Weights of a small mixture-of-experts language model, trained from scratch on English Wikipedia: 6122 steps.
Below are experts of layer 6 (counted from 0) of a mixture-of-experts language model. Rows are named router (the router's row for the expert), up (a neuron's input weights, with its number) and show model dimensions 64-127. Each number is 128 + 24 x the weight over its row's rms, rounded and kept within 0 to 255.
Before each expert's rows: a language model's description of what the expert responds to. This comes from a sample of Wikipedia text that the model never trained on.

# expert 39
What it handles: Syllables of transliterated Asian and other non-English names and raw bytes of Chinese, Japanese, Hebrew scripts, such as hu, ji, Kan, Yan.
router [159 115 118 171 143 160 116 137 101 142 100 100 169 142 119 129 103 182 161 154  93 138 138 114 126 141 103 122 112 133 144 126 132 105 125 108 114 152 156 112 119 111 133 139  82 137 106 142 150 161 128  98 114 129 102 125 141 119 154 161 163 168 110 140]
up15 [122  87 133 145  97 153 143 132 119 122 162 129 146 162 136 119 177 110  95 131 118 135 130 133 155 140 115 116 136 141 133 138 107 138 138 124 163 120 158 105 180 140 154 115  98 146 140 139 120 122 140 129 136 102 109 182 128 146 158 120 142 137 124 130]
up16 [108 133  98 129 102 144 144 118 120  95  84 106 126 140 118 160 137 101 136  83 120 117 132 136 122 149 145 108 103 145  77 180 158 108 132 120 111 102 156 148 101 161 140 141 106 129 120 127 145 173 119 119  98 120 140 116 137 102 116 137 121 124 106  94]
up17 [145 109 110 117 145 162 135 111 133 134 106 110 115  98  86 118 157 122  82 125 108  72 134 129 143 134 138 134 116 190 103 164  95 146  87 104 122 159 123 108 158 135  90  93 116 115  90 101 105 169 140 140 154 106 131 102 117 158 125 130 116 105 124 152]
up18 [156 137 113 107 147 116 102 136 164 148 155 127 136 127 148 115 133 140 120 130  97 129 132 135 103 105 125  74 144 164 111 165 108 160 139 124 108 153 160  95 132  86 145 135 155 122 105 135 153  90 112 102 119 148 127 137 118 148  98 180 174  62 127 157]
up19 [179 155 117 132 144 147 124 132  92 105 104 197 135 127 121 115 129 151 120 141  95 115  66 136 144 150  93 117 134 129  98 117 141  97 115 116 106 137 151 139 149  69 161 160 152 167 154 118 104 118 153 120 137 127 100 114 194 117 138 146 135 148 134 123]
up20 [113 130 108 122 119 137 166 134 136 148 116 158 131 132 146  86 166 142 106 139 136  86 129 128 139 135  81 183  81 141 119 144 101 126 135 140 136 122 139 129 152 156 140 124 108 135 140 119 109 156 149 156 130 170 127 131 137 129 157 110 131 107 135 117]
up21 [143 195 113  75 106 134 116 140 127 141 153 175 136  86 131 134 133 154 145 146 122 123 109  87 125 123 142 130 123 129 106 134 149 123  97 114 135 134 111 121 142 144 146 125 114 160  85 147 101 137 109 122 118 109  77 118 109 124 101 126 153 135  78 115]
up22 [167 150 116  76 126 165  77 143 115 116 113 165 141 163 122 117  82  81 158 118  79 141 132 105 113 123 137 109 125 145  93 165 139 108 160 146 142 147 147  90  92 135 128 117 107 146 143 139 109 105 133 122 130 104  97 107 107 157 120 127 109 152 135 136]
up23 [159  83 147 120 131 123 141 135 151 116 121 111 127 115  87 151 105 142 120 139 124 138 142 121 143 133 151 107 108 125 122  96 102 169 127 145 130 114 153 144 159 148  95 118 123 159 129 133 127 189 146 193 156 111 106 115 159 167  91 136 144 117 147 114]
up24 [104 124 103  99 122 148 143 136 117 114 129 162 104 136 102 128 130 105 142 143 118 150  95 132 118 173 114  91 139 150 100  81 142 110 130 130  96 137 100 139 129 118 104 133 146 122  88 125 118 129 125 120 125 111 128 126 126 130 133 160 135 150 129 133]
up25 [142 138  64 111 129 134 155 114 145 145 118 129 115 163 116 118 110 116 105 114  85 149 137 125  94 173 126 126 127 102 155  91 152 115 105  62 124 153 117 119 138 140 148 133  81 158 129 131 122 127 151 157 129 136 123 134 129 116 141 138 115 102 123 144]
up26 [ 97 146 113 117 151 111 112 139 144 126 122 140 148 149 150 129 171 133  92 147  96 120 154 170  80 130 117 126 189 104 103 143  96 123 134 125 141 173 143 112 152 143 142 132 145 138 120 126 163 133 124 145 130 132  85 127 106 121  84 114 176 139  95  98]
up27 [140 113 181 100 119 141 112 123 132 147 144 120 161 117 159  99 141 123 120 150 132 159 154 153 126 106 136 112 154 152 163 125 152 119 140  89 132 154 138 158 163 134 110 165 101 128 117 160 122 134 157 111 107 132 111 116 159 109  90 106 140 154 106 138]
up28 [138 117 131 155 146 135 144  99 105 197 136 158 121  99 118 127 144 134 152 110 130 156  99 102 120  92 115 143  93 135 135 118 136 116 108 121 124 151 162 115 127 155 102 159 154 200 139 142  78  98  92 133  90 100 114 116 144 120 118  86 106 111 145 120]
up29 [155 146  97 125 128 159  98 146 136 139 136 127 141 143 109 121 103 124 133 124 109 165 116 109 146 125 139 140 154 135 118 142 124  96 124 111 131  90 128  96 139 157 127 170  86 152 102 149 142 130 119  92 126  99 113 137 121 104 130 113 133 140  71 106]
up30 [150 115 130 132 108 100 116  99 167  91 152 111 165 120 107 170 108 102 139 114 162 102 150 152 155 101 138 110  98 118 132 150 144 122 119 106 135 115 188 117 102 137 109 144 139 152 140 177 150 138 160 176  67 118 140 157 145 132  98 119 126 133 109  92]
up31 [164 129 111 135 134 138 128 152 149 146 131  89 122 114 113 123  59  79 123 108  62 119 168 130 146 128 120 150 138 185 153 179  82 124 122 165  99 100 123 110 137 132 121 129 160 133 168 146 136 138 109 122 110 135 131 154 170 133 128 144 106 122 124  94]
up32 [168 138 100 127 134 160 137 161 141 154 151 139 142 139 147 107 118 127 144 137 119 110 131  92 155 124 119 112 130 139 135 158 121 113 116 158 140 122 105 120 132 146 128 134 162 102 135 120 147 116 134 141 128 118 116 130 123 137 115 137 164 144  69 108]
up33 [103 185 147 129 159 130  98 126 103 128 119 114 154 187 142 112 172 151 118 133 173 165 133 101 177 117  91 107 179 128 114 143  75 130 149 134 119 106 161 148 157 114 133 147 103 106 147 134 160 139 135 109  77 124 123 113 112 105 123 193 122 146 134 129]
up34 [141 140  98 154 107 129 100 142 105 121 121 115 127 140 136 148 124 136 139 149 147  81  94 129 131 168 126 138 132 129 142 122 110 147 103 125 104 129 152 148  79 101 115 132  87 135 145 120 143 135 131 151 100 164 146 146 116 128 122 161 146 150 114 130]
up35 [128 174 151 132 109  94 146 108 138 130  81  87 146 116 173 108 125 109 136 176 106  88 111 142 153 139 150 101 108 176 129  88 142 152 128 189 102 153  91 140 128 125 143  94 152 136 137 138 123 129 101 111 162 126 156  78 123 100 132 137 182 127 103 106]
up36 [170 153 114 161 142 138 106 161 102 138 126 141 119 133 120 128 120 125 154 141  69 131 150 138 154 128 118 171 140  73  88 199  92 117 117  89  93 106 168  92  87 170 104 133 101 130 103  96 131 163 131 102 124 161  82 123 128 160 108 160 143 126 132 141]
up37 [121 160 139 158  78 143 111 102 134 149  97 157 123 142 130 124 114 171  96 138  93  93  56  86  86 162  83 134 136 133 137 129  99 143 132 125 110 134 148  76 167 146 141 142 126 146 138 116  99 157 162 101 184 146 129 129 149  80 128 127 119 122 127 124]
up38 [158 113 172 150 103 161 167 103 129 121 121 150 180 158 138 103  96 185 130 152 101 159 151 130 121 149  84 123 119  96  86 160 109  80 146 106  99 156 165 140 138 130 155 121  99 140 119 120 127 137 115 110 133 156 127  85 129  98  96 163 130 119 136 107]
up39 [136 145 141 142 103 120 137 124 122 112  97 100 183 129 128 139 124 131 123 139 128 114 127  90 144 152 144 140  63 122 145  99 117 137 143 137 121 177 126 150 141 132 135 111 143 134 148 114 123 140 123 119 109 134 164 140 120 100 121 115 133 119 153 146]
up40 [112 114 174 163 129 161 155 138 155 144 105  96 133 119 109 134 114 162  74 113 169 128 133 149 178 128 148  99 131 134 142 133 143  86  78 117 133 130 160 130 116 137 146 138 119 125 141 103  91 157 147 155 122 126 137 138 134 122 122 122 152 144 115 117]
up41 [182 177 105 146 150 108  82 138  92 163 140 139 178 195  92 113 120 104 125 121 111 142 113 123 131 127 110 123 141 139 140 175 141 147 154 105 122 145 121 156 163 125 139 131  93 165 116 125 131 147 164 152 119 114  82 110  95 133 129 113 131 135 152 112]
up42 [157 177 126 151 123 112 107 139 134 144 100 131 118 121 129 145 129 141 109 144 153 105  85 102  96  95 127  96 136 138 112 142 129  95 166 188  89  95 100 104 121 132 130 106 108 158 134 107 119 115 136 125 143 136 150 130 121 123 173 138 121 126 116 130]
up43 [121 138  87 174 105 145 132 169 111 153 120 133  89 159 167 135 131  91 152 115 128 126 144 121 147 151 131 121 122 114 105 117 112 124 140 136 146 136 120 115 147 159 145 137 169 139 103 132 155 125 129  96 105 139 117 120 163 156 163 154  78 144 100 144]
up44 [145 149 160 203 144 141 149  97 137 168 139 135  94 151 184 108 121 133 100 123 102 124 191 101 113 116 135 137 124 123 126 166 137 118 115 152 109 111 176  99 117 147  96 138 100  96 149 118 200 149 113 116 153 129 165 102 138  99 145  97 150 110 118 114]
up45 [166 125 124 103 123 123 119  80 106 117 137 143 152 158 138  96 129 157 120 182 111 125 150 102 100  98 126 150 126 128 121 161 108 151 132 113 148  92 158  91 126 166 105 101 168 136  99 100 155  92 118 117  78 111 131 105 112 123 136 127 152 122 106 169]
up46 [132 121 113 185 121 172 129 148 118 147 105 147 162 130 108 147 139 144 133 126 136 182 122 107  94 135 116  96 135 118  93 149 111 112 129 128 105  96 116 109 140  94 152 128 147 187 129 123 110 108 122 125  99 116 113 111 128 160 129 144 149 166  76 143]
up47 [164 115 143 158 138 155 164 154 159 118  95 148 106 146  76 121 115 132  76  82 126 126 106 141 115 134 133 141 123 121 106 139  87 116 117 111 109 125 135 131 156 116 152 110 147 140 134 120 167 170 155 143 180 112 136 131 105 107 156 127 118 147 153 130]
up48 [177  70 115 127 141 142  99 127 105 154 109 147 147 122 148 140 160 161 150 141  80 156 163 127 158  52 139 104 122 116  62 135 113 118  99  86  81  90 150 129 152 122 127 182 135 125 135 141 143  70 116 110 113 107 112  85 119 133 110 161 135 110 140 136]
up49 [140 132 126 139  96 105 154 139 118 124 140 137  97 147 120 121 133 171 117 155 175 106  78 132 184 151 105 121 121 143  93 147 137 141  97  91  85  88 144  75 170 137 129 109 119 152 110 110 129 138 110 120 157 109 149 130 115 130 115 122 110 154 120 165]

# expert 7
What it handles: Word-ending pieces completing a word split into subwords, such as -ed, -ing, -er, -ids, -ny, -ty, plus adjectives like hot and dry.
router [143 133 125 158 154 137 113 113 104 178 115 129 126 142 128 135 105 133 140 155 104 151 133 129 115 140 132 121  90 109 144 143 142 122 168 126 136 142 127 141 151 151 147 166 102 134  93 113  93 171 103 107 104 160 141 121 133 120 119 145 162 130 125 110]
up15 [126 169 155 150 123 143 132 115 143 141 127 168  92 140 105 126 146 147 160 114 105 100 131 147 144 139  79 156 112  87  95 133 112  98 132 142 144 141 164 130  96 141 160 162 105 112 129 121  92 102 132 115 135 161 103  63 125 173 157 161 134 149 119  90]
up16 [174 126 125  78 124 107 120 128  43 124 126 147 111 112 116  70 136 149 112 142 148 154 140 115 149 147 120 150 136 142 140 155 148 141 114 142 125 126 120 129 139 113 102 131 113 103  82 111 156 156  97  92 125 123 141 137  84 166 148  95 140 138 191 134]
up17 [130 158 137 147 121 135 144  87 122 137 156 109 119 141  96 143 157 103 155 119  94 142 181 104 118 135 131 116 116 132 150 114 105 101 137 106 128  77 117 131 171 162 109 109 134 115  96  87 121 129 120 114 115 118 100 104 135 115 136 158 169  87 113 152]
up18 [139 149 128 139 111 161 171 147 116  99 102 137 149 132 126 110 126 141 130 118  96 112 130 122 164 124 108 136 105 155  94 181 131 109 154 113 110 125 126 100 101 139 173 205 133 126 123 123 134 123 143 102 143 170 121 141  76 115 110 141 124 144 118 109]
up19 [146 131 119 132 142 141 141  85 125 174 114 154 117 148  99 149  77 118 129 106 109 124 125  95 110 117 125  96 127 111  80 124 102 162 132 145 143 156 147 158 148 117 183 162 137 141 159 182 108  98 120 108 124 149 122 121 127 101 142 125  81 110 162 155]
up20 [162 126  96 158 151 110 120 122 131 161 116 108 142 134 104 104 110 133 138 156 160 120 144 137 143 153 125 162 133 135 176 118 121 127 119 104 170 144 101 116 148 157 127 145  91 130 111 129 152 145 130 148 136 137 131 118 107 151 116 108 164  92 176  72]
up21 [149 123 129 162 119 128 135  93 134 126 122 115 115 143 128 134 169 133 169 195  88 135 107 149 127 141 121 123  99 131 131 172 152 109 109 119 111 106 157 129  99 120  99 146 107 157  92 118 161 148 109 110 140 127 128 133 111 111 112 117 109 141  85  79]
up22 [184 180 119 132 135 140 163 136 147 133 143 123  79  99 125  95 105 136 155 128 134 122 153 144 157 164 126 128 125 122 128 101  79 131 154 128 127  92 114 169 147 142 120 153 104  96 111 120  94 109 111 121  96 109 144  93 132 118 163 131 148 154 105 136]
up23 [124 107 116 154 117 143 119 114 145 140 153  88 122 175  97 109 136 149 171 174  80 104 136 142 133 123  74 144 144 150 107 148 125 169 178 103 109 162  85 185 131 122 131 139  53 174 119 138 130 150 156 155 124 155 125 118 129 122 146 116 132 137 147 124]
up24 [ 90 136 107  90 143 135 105 135 141 131 133 171 124 104  86 128  96 182  97 128 123 118 125  86 131 125 155 126 131 128  75 138  97 193 112 128 170 131 158 128 136 106 135 137 120 145 136 141 132 137 118 146  67 149 153 171 137 130 156 170 123 114 156 139]
up25 [151 134  79 169 146 144 147 118 114 162 138 170 111  96 119  76 172  98 117 152 124 139 112 148 159 146 150 135 137  92 160 162 142 155 117  86 169 153 147  92  90 157 107 190 137 139 118 145 108 121 123 107 118 101  99 102 152 128 122 120 145  75 133 154]
up26 [138 138 118 147  95 164 119  78  88 121  89 127 102 128  85 100  91  97 139 130 165 126 139 158 159 125  98 121 109 130 164 122 107 147 142 173 164  98  89  96  91 172 109 118  91 106 107 110 133 132 162 143 113 152  92 157 105  87 130 101 151 150 141 140]
up27 [128  88 134 161 138 121 152 116 101 109 129 110 125 138 118 103 120 144 109  86 122 149 140  94 145 149 130 136 156 114 160 172 107 135 138 186  91 138 108 117 115 115 137 171 106 162 113 122 123 157 140  99 129 159 176 111 135 141  96 121 149  90 135 173]
up28 [146 180 139 116 113 153 120 121 116 139 131 136 130 119 132 115 121 146  84 128  85 100 101 149 157 125 115 104 129  99 122 136 149 113  82 131  94 126 134 132 127 123 113 134 187 135 134 110 161 117 170  69 101 130 122 133 122 113 100 135  98 148 107 151]
up29 [137 137  97 177 117 143 128 143 139 125 132 123 138 161 119 122  99 129 120 123 130 128 137 119  88 148 140 153 204 123 116 143  92 110 101 146 122 125  92 144 151 121 182  95 130  96  92 100 126 160 148 126 149 119 138  94 136 101 144 110 137 137 141 159]
up30 [136 127 140 164 141 143 174 116 138 130  89  95 107 114 131 143 130  96 132 103 109 168 135 114 113  95 149 124 104 144 139 105 128 103 131 183 110 114 111 113 131 155 112  94 118 105 145 115  96  79  90 117  95 123 102 144 107 123 137 115 112 141 118 131]
up31 [129 186 104 146 133 160 137 118 132 127 124 123 127 156 102 153 114 142 145 138 122 147 127 121 139  98 111  90 113  74 154 123 130 135 110 123 119 183 136 120  96  90 129 140 122 114 119 123 117 113 127 137 126 110 126 120 144 113 119 111 181 143 118 137]
up32 [148 117 121 101 144 116  86 134 108 110 101  87 125 138 152 144  92 154 146 151 136  92 128 138 118 112  53 112 204 117 113 139 140 114 141 128 122 121 107 127 151 141 107 112 123 134 120 114 148 131 124 138 129 122 118 155 146 110 109 145 107 136 102 182]
up33 [127 126 119 171 128 146  98 148 152 112 153 153 110 110 116 143 152 134 126 139 102  82 161  95 124 123 145 138  88 127 110 137  93 141 143 182 124 117  91 155 168  93 143 160  82 169 149 129 109 132 150 159 157 113 146 142 114 134 131 127 120 116 103 118]
up34 [121 135  84 111 161 138 146 144 120 146 119  71 151 188 130 148 112 150 110 151 100 154 134 164 112 136 100 143 136 109 121 123 138 153 141  98 119 121 158 145  78 151 162 142 141 119 148 166 112 171 118 114 161 110 116 131 126 116 159 141 179  94 124 112]
up35 [154 173 124 135 155 122 158 154  91 143 115 138 176 132 137 101 108 137  51 121 136 114 111 128 103 125 116 146 128 142 106 135 116 141 123 140 127 118 183 140  88 153 142 131 151  96 105 121 156 172 146  88  75 107 153 132 149 150 133 163 114 131  91 139]
up36 [141 160 104 106 125 138 128 122 132 155 156 126 109  94 165 127 119 127 142 119 131 160 134 164  81  94 112 169 102 150 149 104 163 102 118 103 114 127  95 143 133 175 172 137 124 151 164 119 123 129 104 148 114 109 126 170 127 145 148 157 128 119 143  90]
up37 [132 109 106 157 124 164 106 103 114 117 149  98 148  97 107 104  97 127 113 109 146 123 161 126 122 172 113 107 123  97 129 144  84 140 137 157 137 130 119  88 117 160 150 119 101 169 136 110 171  46 130 119  76 128 164 141 143 139 165 138 140 124 114 139]
up38 [ 86 138 129 112 131 154 111 119 153 103 118 144 138 163 146 115 159 131 154 164 104 154  92 128  61 109 115 155 129 133 150 119 139 149 138 130 137 144 116 178 157 134 119 129  96 134 103 157  95 149 122 145 122 126 129  87 126 105 100 138 168 113 106 144]
up39 [119 102  94 132 109 165 146  73 141 109 127 158 151 139 105  91 176 129 102 165 128 131 154 167 148 118 135 111 131 116  86 136  92 155 126 150 146 138 118 140 106 126 115 104 153 121 116 127 127 120  99 134 159 158 108 162 103 109 130 118 106 117 104 101]
up40 [149 120 165 162 139 159 136  89 141 150 113 124 137 149 131  95  90 127  96 141 150 162 147 136 142 116 136 161 137 107  96 145 101 164 120 109 111 116 121 120 148  96 119 121 169 139 147 140  97 151  84 147 148 138 147 119 153  85 143 111 134 125  78  92]
up41 [ 84 127 161 141 167 117  99 125 122 183 167 122 111 161 144 122 121 141 116 171 100 149 151 114 111 153 113 153 110 134 160 131 103 116 105 119 111 171 135 168 158 140 163 124 145 112 130 152 135 149 133 108 143 125 112 132  98 141  95 104 165 129 121 118]
up42 [131 142 148 162 178 140 131 129 108 113 113 126  96 129 124 123 109 161  80 133 133 120 108 104 135 166  80 134 170 132  98 104 117 103  69 141 141 136 124 134 123 156 118  66 148 120 154 110 136  89 143 134 135 125 147  95 127 135 132 161  99  78  94 113]
up43 [127 128 144 157 182 109 117 131 153 144 160  92 112 119 122 138 122 108 154  87 114 105 108 207 121 137 134 112 127 129 134  96  98 149 169 142 135 145  83 135 121 149 161 134  75 130 136 130 154 113 161 122  89 145 111  87 125 118 126  99 101 109  95 131]
up44 [138 139 142 137 114 141 118 105  84 124 165 146 140 139 150 146  82 121  96 127 136  88 100 130 142 117 127 134 138 104 110 159 117  83 165 132 125 149 155 136 125 162 151 116  89 100 127  95 110 171 126  98 139 110 112 120  96 116 146 143 110 129 104 145]
up45 [145 169 105 153 114 117 157 148 141 134 142 148 133 111 115 125 124 124  93 144  74 105 174  92 164 128 114 113 120 131 140 135 121 159 139  84 107 108 123 141 117 179 133 119 128 151  66 126 102 115 111 133  98 105 103  92 125 152 103 103 172  96 102 133]
up46 [145 139 124 105 136 102 118 147 133 158 169  93 119 111 109 125 113 101  92 151 103 106 149 144 117 105 133 160 106 112 100 115 107 128 145  98 137 124  77 128 118 148 132 107 113 106 124 134 133 134 113 166 128 112  67 105 104 220 122 168 120 118 151 126]
up47 [117 136 128 145  95 134 109 142 159 129 137 112 122 126 139 159  98  80 137 153 105  98 103  93 105 144 133 148 101 104 139 132 108  96 119 119 143 129 162 127 126 128 139 145 151 161 137 179 101 107 132 161 142 113 123 165 121 103 147 123 145 119 105 133]
up48 [130 132 126 132 133 130  97 164 173 135 159 136  91 167 145 150 108  88 155 148 145 148 105  81 131 161  97  98 120 121  91 167 122 114 135 164 114 122 109 145 115  83 138 113 146  69 110  98 114 128 132 104 128 110 113 161 184 126  83 133 101 121 122 125]
up49 [ 97 108 143  92 129 136  76 137 112 144 127 119 116 135  95 118 121 158 185 118 148  96 108 119 145 171 137 143 100 114  98 152 134 113 140 128 144 128 144 124 140 137 101 140 118 101 146  66 129 161  88 104 143  87 110 110 124 117  84 158 133 112 110  95]

# expert 0
What it handles: Object pronouns and kin nouns after verbs or possessives (him, them, wife, father), plus empty table cells in election and results tables.
router [126 123 132 146 145 113 154 179 132 170 127 167 117 145 149 130 100 152 131 145  88  82 161 120 125 116 131  71 131  76 119 148 107  92 164  96 160 117 151 139 123 109 106 141  92 180 111 123 121 169 141 106 113 163 145 157 112 119 152 152 126 153 109 115]
up0 [106 115 142 149 113 111 128 158  86 128 155 144 133 144  79 128 134  97 180 124 112 130 132  97 153 109 138 102 164 131 145 162 125 107 129 105 110 112 126  93 146 155  91  65 138  93 128 152 129 153 111  99 187 113 116 147 158 132  93 114 112 116 128 132]
up1 [166  93  90 103 133 129 129 169 122 124 156 134 146 125 159 108 134 120 147 146 127 144 131 148 124 129 130 140 100 129 135  68  81  90 171 141 168  94 116 162 135 108 107 104 123 140 133 167 142 170 143 145 114 140 107 103  82  75 114 142 131 145  81 141]
up2 [141 124 150 122 141 107 101 127 120 132 187 134 139 120 158 118 140 166  63 154 120 103 140 149 164 112 154 119  87 133 132  98  82 154 113  98 145 120 115 132 150 110 114  99 110 152 141 113 111 159 154 152 167 143 138  98 155 120 150 116 119 146 114 136]
up3 [113 171 156 112 132 106 121  99  83 112 109 183 122 162 113 107 109 116 111 109 130 101 167 140 130 205 102 128 158 107  78 126 100 134 167 124 107 141 166 113 106 157 117 118  90 129  96 141 105 143 128 163 141 149 149 111 141 108  73 130 166 166 130 144]
up4 [153 116 145 169 157  91 145 101 106 136 131 141 139 102 140 133 132 122 146 137 130  92 110 123 104 128 157 161 119 149 164 119 128  71 118 130 116 157 137 153 117 135 143 145 127 130 112 107 151 162  97 130  88  99 132 163 134 113 104 133 120 164 101 175]
up5 [151 121 142 149 166 150 114 144 156  93 183 115 104 197 142 122 136 115 110 120 152 105 139 151 129 120 128  79 132 105 143 136 146 148 128  67 115 140 143 119 114 169  70 125 123 111 196 118  97 119 132 113 121 155 129  97 139 153 150 143 164 173 164 114]
up6 [166 153 166 139 145 114 159 136 148 204 135 148 144 152 119 118 130 147  68 104 158 124 118 117 130  79 123  96 119 149 132 152 133  91 121 160 122 112  98 113 103 125 123 105 125 130 113 133 140 152 144 139 136 130 144 147 140 104 134 122 130  83 125 119]
up7 [146 111 156 122  94 112 141 126 162 186 157 104 107  98 175 116 156 147 109 118 117 143 139 130 102 113  91 149 147 133 114 150  98  73 131 125 115 134 127 148 154 127 129 128 127 172 134  94  98 144 121 104 128 137 115 112 141 134 106 112 173 136 138  89]
up8 [155 129 109 140 140  95 111 116 122 162 131 115 103 108 119 155 127 127 159 129 112 111  93 116 110 162 133 116 118 112 136 137 158 137 166 150 145 154  92 127 128 108 121  51 139 108 139 152  93 117 158  68 110 124 138 134 174 106 114 158 103 177 157  98]
up9 [140 140 133 122 135 102 142 132 112  78 119 165 134 100 143 164 149 143 128  94 140 135  92 147 176 152  83 130  99 132 168 116 162  72 126 136 104 135  78 129  95 112  85 139 130 117 110 142  75 103 142 158 105 139 170 128 119 106 172 174 147 148  98 154]
up10 [122 110 114 148 123 126 191 133 148 111 149 115  75 145 100 123 142 158 108 121 108 122 115 166 130  93 119  80 165  89 131 129 146 122 145 102 126 114 133 142 163 162 143 136 118  96 101 105 146 158  91 109 130 163 189 142 149 115 135 145 126 149 130 126]
up11 [166 131 133 171 136  94 125 109 143 139 161 115 165 132 139 120 172 119 102 113 128 128 187 120 139  87 119 105  91 121 137 106 144 115 127 125 133 108 125 112 153 122 143 135 135 132 114 160 109 135 138 149 128 123  63 122 144 154 168 122 132 107 125 120]
up12 [128 150 161 135 197 121 108 129  88 122 139 175 146 138 132 114  73 158 100 152 128 125 127 129 148 133 168 134 142 115 163 137 124 135 128 101 114 148 122 132 149 121 156 157 137 138 118 137 128 126 156 134 141 103 133 151 132 128 134 138 112 206 120 161]
up13 [147 111 119 150 116  88 119 109  97 132 147 120 111 162 111  92  97 107 110 164 152 132 119 107 156 124 131 134 126 115 130 126 120 123 140 104 147 136 133 120 138 147 155  89 121 112  86 164 144 156 168 103 120  89 156 107 155 147 152 132 142  84 117 126]
up14 [138 144 132 112 128 153 149 123 142 122 131 139 174 112 120 130 100 156 112 163 149 132 174  97 118 118 148 148 121 143  97 145 119 162  90 154 172 106 113 137 110  98 157 125 102 150 170  97 129 123 174 139 144 160 130  94  88 166 159 106 130 118 143 116]
up15 [130 130 166 132 122 114 112  87 155 154 124 154 124 124 135 104 147 171 100 148 102 128 160 136 153 139 130 147 131 125 131 112 160 147 131 130 113 118 116 146 108 175 137 131 179 139 174 136  92 151 160 125  80 151 174  97 129 106 133 134 114 137  94 129]
up16 [136  73  97 128 110 127 143 153 105 128 158  81 152 129 109 142  92 148 124 119 111 140 127 150 134 136 117 131 132 190 127 143 146 115 173  77 144 120 132 170 101 123 132 126 116 157 153 112 164 129 116 136 120 127 116 107 122 140 118 131 114 121  96  87]
up17 [174 117 132 113 124 100  92 159  68 112  75 140 140 121 149  97 122 133 168 120  99 156 157 135 135 133 155 162 115  97  98 144 121 129 104 148 143 151 147 109 136 132 128 104 109 103 144  88 128 132 146 180 153 110 118 103 118  73 122 138 132 152 140  91]
up18 [126 118 119 177 145 118  94 132 142 137 174 110 132 154 121 152 163 166 184 130  87  66 141 141 125 124  55 119 117 153 100 148 132 136 141 170 148 134 144 123 157 116 132 135 153 141 153 137 145 112 116 139 110 174 149 123 131 119 163 115 146 141 152 119]
up19 [ 97 107 127 152 131 157 134 141  89 120 143 146 104 127 130 163 140 113 138 125 112 118 145  95 136  98 128 127 143 111 113 161 132 139 117 146 101 108 123  73 125 144  88 137 101 111 168 117 128 110  98 107 129 160 142 109 143 142  63 141 133 135 100 174]
up20 [ 92 138 151 120 126 127 152  87 129 164 135 161 109 123 164 142 116 129 124 153 163 131 124 101 133 151 174 138 119 141 105 110 106 165 103 134 176  83 138 136 134 103 105 125 172 150 128 111 170 131 142 137 116 170 126 135 121 127 131 130 144 119 145  93]
up21 [139 154 126 157 103  99 164  94 124 158 157 159  99 101 135 110 117 124  72  67 144 145 124 167 129 158 119 114  64 109 161  75 105 159  91 124 121 162 145 123 153 138 159 132 116 141 160 140 137  68 138 150 136 109 132 153 126 121 147 132 113 122 128 150]
up22 [161 157 125 157 150 119 104 119  65  89 153 147 130 121 106  93 148 161 149 154 119 154 136 124 164 132 115 145 117 157 112 178 119  58 107 112 166 126 103 137 123 144 119 159 127 114  83 141 138  93 115 143 165 118 142 113 106 124 135 132 140  93 150  95]
up23 [133 101 164 133 111  93 144  88 111 133 167  89  78 186 131 134 110 136 128 126 159  90 109 122 170 145  91 131 127 102 140 119 133 124 106 126 117 120 115 136 138 132 108 107  99 166 116 116 105 163 133 133 119 156 162 143 132 111 178  82 126 116 103 145]
up24 [118 149 134 141 151 165 133 133 143 156 155 126 106 183 167 126 117 160 115 103 170  99 124 134 151 154 119 115  75 127 111 119 108 148 121 125 154  93 134 134 144 184 145 156 153 133 124  89 111 161 115 120 110 112 131 156 129 104 135 118 153 137 129 128]
up25 [125 162 119 147 133 146 117 101 138 135 112 150  87 127 138 121 113 108 163  86 138 168 121 143 108 112 136 137 113 136 113 119 139 130 155 171 105 122 157 161 113 151 133 197 111 151  69 113  97 122 134 110 168 129 131 130 123 126 149 173 121 138 117 154]
up26 [116 134 136 135 129 112 149 156 116 127 120 124 172 101 150 121 175 144 142 153  82 151 142 157 133 144  91 143 112 126 123 121 147 106 101 131 138 139  88 137  91  94  68 125 129 151 152 147 120  88 121  84 141 140 144 141 110 136 141 166 142  91 149 167]
up27 [158 102 149 145 138 118 147 109 154  89 132 100 153 126 119 141 135 142 170 125 123 110 135 117 178 153 136  94 145 116 117 137 127 160 163  76 117 134 150 147 132  99 110 157 121 160 100 127 136 132 111 122 149 113 104  96 150 128 133 105 128 108  95 138]
up28 [151 114 147 145 165 153 117 130 119 132 153  78 108 129 160 132 108 110  83 132 157 131 136  93 140 122 109 111 161 166 118 149 121 128 139  96 183 155 144 173 109 105  76 134 132 128 171 108 161  94 101 147 136 138 144 165 128 130 143 128 146 124 180 132]
up29 [173 133 150 144 109 194 141 108 150 179 136 120 130  94  98 125 145 130 131 137 136 129 151 138 116 143 118 109 109 109  78  95 150 101 109 128 140 129 103 201 126 100 114 108 127 153 152 112 147 122 129 121 148 130 116 134 139 106 128 172 118 110 144 136]
up30 [101 108 151 126  99 112 124 167 122 116 142 128 136 114 142 152  98 144 111 136 158 104 133 106 160 139  82 141 113 104 137 124  95 106 124 126  63  98 145 183 157  97  54  84 122 115 128 120 110 152 166 125 158 100  90 120  98 121 131 137 101 161 104 137]
up31 [135 104  89  98 123  87 134 150 150  89 106  74 116 137 134  94 140 134 103  87  96 140 109 130 109 143 124 128  66 163 131 104 134 171 122  88 129 131 137 152 114 107 106 160 129 145 167 153 128 138 131 113 155 106 121 108 126 120 134 168 186 118 150 141]
up32 [176 103 136 160  82 144  95 160 100 173 154 136 102 192 117 151 133 117 154  74 137 139 114 176 115 123 137 104 108 138 122 117  92 125 104  80 138 112 130 152  77 132 111 113 132 142  84 137 145 121 149 103  79 155 107 130 132  91 126 121 133  94 111 176]
up33 [115  95  78 180 146 107 143 113  96 150  81 122 179 125 105 119 129 174 144 126  83  97 128 155 152 154 128 129 108 106 138 107 149 101 148 124 146  94 109 139 152 181 123 145 126 147 103 135 129 113 171 116 141 136 122 153 108 112  96 144 112 110 103 171]
up34 [145  89 127 133 122 146 132 118 124 138 140 117 146 135 128 100 146  98 143 120 100 177 126 137  89 120 142 137 178  85 109 110 155 142 137 100 130  99 132 135 109 111 102 135 137 138 156 109 111 153 114 133 122 104 104 145 128 128 123 117 170 147 142 112]